config = dict(
    normalize_top_k=False,
    balance_loss=0.00505,
    beta2=0.99,
    batch_tokens=131072,
)
Below are experts of layer 7 (counted from 0) of a mixture-of-experts language model. Rows are named router (the router's row for the expert), up (a neuron's input weights, with its number) and show model dimensions 0-255. Each number is 500 + 40 x the weight over its row's rms, rounded and kept within 0 to 999. Numbers have three digits each.
After each expert's rows: "gets" lists some tokens that make up at least twice as much of what it gets as of all text; "mostly gets" lists some tokens that are sent to it at least half of the time. This comes from a sample of Wikipedia text that the model never trained on. Tokens count by the router's weight.

# expert 3
router:486493556530390502486491517468571493499520514504556546449515561510496505490514469498490582581467476497533507528485475557488458458433531470567496503495565550494547472528463504538488469607518550504522517547505437519483505478481453441437530529493514465509569491510462477525542529581525413433453485480531461520501518460538488491525427479523542520500531529475509568533525424550448557476546428498458526468460412518521520549435520515561534404568544505431458457529530483498599556482490472498554533437504476441516563536512438492468443453515479554506496489523547553462488521540420545465492493464522495486513477507549492459531535568491520424605548482552491560490476511498572480431506493542610494474507481444541535494467498505484539433493533445500505497505500509546531535503543469
up4:482509523511512481461584514520558436575523523467487488510503507480467457463598513528533518533527512477501494540504524573511480471491461428524476529497465478417497573495472490517533427470494547443522576451525503540500448591480510460487512455551533487482488476527504481483497548475524547448496525520533503478445452504481581590512519497558517494475452473453468440527531463474417556445427521493455506473554538487541567565510501485437463436520535551522457501569462498439562523478514507538512433467560447490520511543518551461591509520503531616474489584508425473545466536546534461451496557460539526555492529556551393530460550510527483411556457511455526516507531542553537556472511566475505477495523527450536455541486494477428456489511520520496511523521464509596501499524479515
gets: " |", "-", ":", "|", ";", " ("
mostly gets: " /", " •", " Genus", " (0)", "Personal", " Location"

# expert 2
router:504551497487521565490522476474418555556511527434466517532484495445478453499489548531460472509541508522482523539501549472559541528513508488458427485495529465517468468531482544550468446552500506483535513432469510547495489549540553475519469518479461467527467567539457540537466520456448553472535506555457523424530499496488509578486536539497558537430504574420517400491412546398503451459438471466493505450513506476522451537552575482545508496564503531522515575468489468537440541532495486488488533539485555473455546524473523461518574460499527492465449611515425450543488472494480499526468591510535473532496554536475527412474515466520501495472534491505549496518589525509585549519441510489456539489428477508458475553440556423484478429418497531434508524533543502487510449525512454
up4:493454493501489535486552415525554477523505545531522572560487501498459538455444498432447494495453509511415514557499489501554535522459519484469544574400417504514513499482489519518524503568465492546568498498440480504393547505501524473475490444469470514480535510555494507466463471550479494484499510402497501419420539459474557511533577471450538469505474487481463472453484430489581523567434483467442503464514476534476550506514524516505461535523477463569460534547495521489460540534464444589436596417441556506512537498504399564529526534553444456462477457470450494497473523468485457497509582521511475491490493457469506525457547477527448464546546525557469544537496503467523569463508529512438514500466452449522517508412566548503501444513500499472509451524437493511518566497502563
gets: " was", " is", ",", " as", " were", " are"
mostly gets: " was", " is", " been", " were", " are", " being"

# expert 0
router:513460489488570483521495472491435511467454475508457440576529551493603505527491492471545427453476488492482495549453495545474460510495523457483522486547428448505461575437438446456455491437472512542513513483530522522489480525468463524485455480548464583486441495529548523442466482488518469510468456534484474475505521531487509550493509557473464498525541452486513551529452472501482471493499556519532449516474513488472498479502548494406571584522533498487451522504476557478462488530479535469491388526462524485471379521517476571494504561376443495457609486452543499497488501519591496464498460492497424541465467500470529443493432505519506558539391568541417462461494533496440521472547488574511420536510500495509458517508520547480502597518506463506478490450589501491502535484458529
up4:467575506530502602557506510495542511497518464486436456463538483449496493427463456502484447543539539489506469534508542491477575498514469492595492510548503544538491585486480445585499473490524462517504444475490461455532470451459545475456470526462514463407490554571542520473518517468496550520588580512472474567491435460513448530623504481557496498471520490510504481515502527493498493458384520443474486536463507490514539471473440512434493558504491514514516465451484460491519528517520466476511484501473494494503485501537617478551503427449490459555465529464499471485545553582544552506472513543445531422543431556518404456584537514520505481482530498477510453455540592472407475490452418513504500513484473468558467516493565536489534461520470542513505454487502525496531481495574541
gets: "\n", ".", " in", "==", " In", "In"
mostly gets: " ==", " ===", " until", ").", ".\"", " However"

# expert 1
router:465567464579481470528471486507545465500484474540507450486449488504505507532524484569483489505527531511532468446481481428426539487512520532505521509493468531499530441520563508522548479490508491564461469563530509444547498474584505495504536527526544549458567474502555457561489545507462576545516529485472476556554422515533506483524531449486453431495451485551512502528572545539512445558457489563485503511551542556504488466499415554562418535379497484486593531527548491490465443461521496513523521507509469542519453435466487479467544525546545501607569495463499491522523512500515499528499391545429622501473498489493485572478509467462517492479566530479480470418427448458478475517498480453471493469502548548480493443542518521516528537444553572555488519544448483523554416526489544
up5:554496515462537532504460512506517532517472493480510573513474455560442538505518459473496481517497479560503633537526467517585582461448459443523584517480543519497500492480454508577515534460522503530485548480523486471494514496540520489497572496450482562548449459547411492491530533546487436494447459455549486495558506526548547446469525514489485518483422500550518468556515534458510507540570413462461432567525517456563469621496480414515490422517574526549553532517479458438515459494483467544500485493560454511510502408550520400515533540557494469557472481462489524531468521481475581532512438435489498458479538486464553502487519455567512477474540516507504462457483450482548450520517517448468543500475550534549421455486524531480485562463479491563462499516499521508579471539491467
gets: " the", " a", "s", " of", " with", " his"
mostly gets: " out", " their", " own", " over", " large", " her"

# expert 5
router:502480437438563474459481541560498522470517471519570493465519413522500538427481475457489531472493509497479535487523512472517522493613466501535514483458528511510489517478531471406546494381504557447448462461488547459547513527455498505589467511478534469496492460461532557444511520489579538527555471482555465437421532488495469434463479463503526528489518500504491475454553515500590577476487567465557481513464524493504516449573450513472435487489466526563483487470468523556552469457552548473449453468577460570578550507463556455532511518566471452509410405525522479521480523434458445486525526464460488469520491447520508553479472500569491522458446471466503568489470515487449487476531480471470584487512497517532483513512447477508434532532458506503501476504442499428382510475485458
up4:488480476459536561493523435547388444436556493489546492467522489495470552426500492521575498434474462511509479483566445457548486547526535480506515478499527560452484375500473536479523503516505471453484482519503474493524491460503578505500482531444523547500484448494444604493565540498573501513469509480513531520442498447554468516496463407555523495503476479492461522506447478496537439462463509478486441585545447516493554549571515459515509504544508530611553411508507486513454549516519502498495500460575496506506452538440538522517584519450490518556507440559539447593415488536506424531531430526473497496491502439513450525493467554524518584499496516497506449516512500489544493502449507458506575413549510522494540523477532495578464436494567507489565501568525524498502540518504539
gets: " ", " \"", " A", " de", " 0", " S"
mostly gets: " al", " La", " de", " ", " El", " '"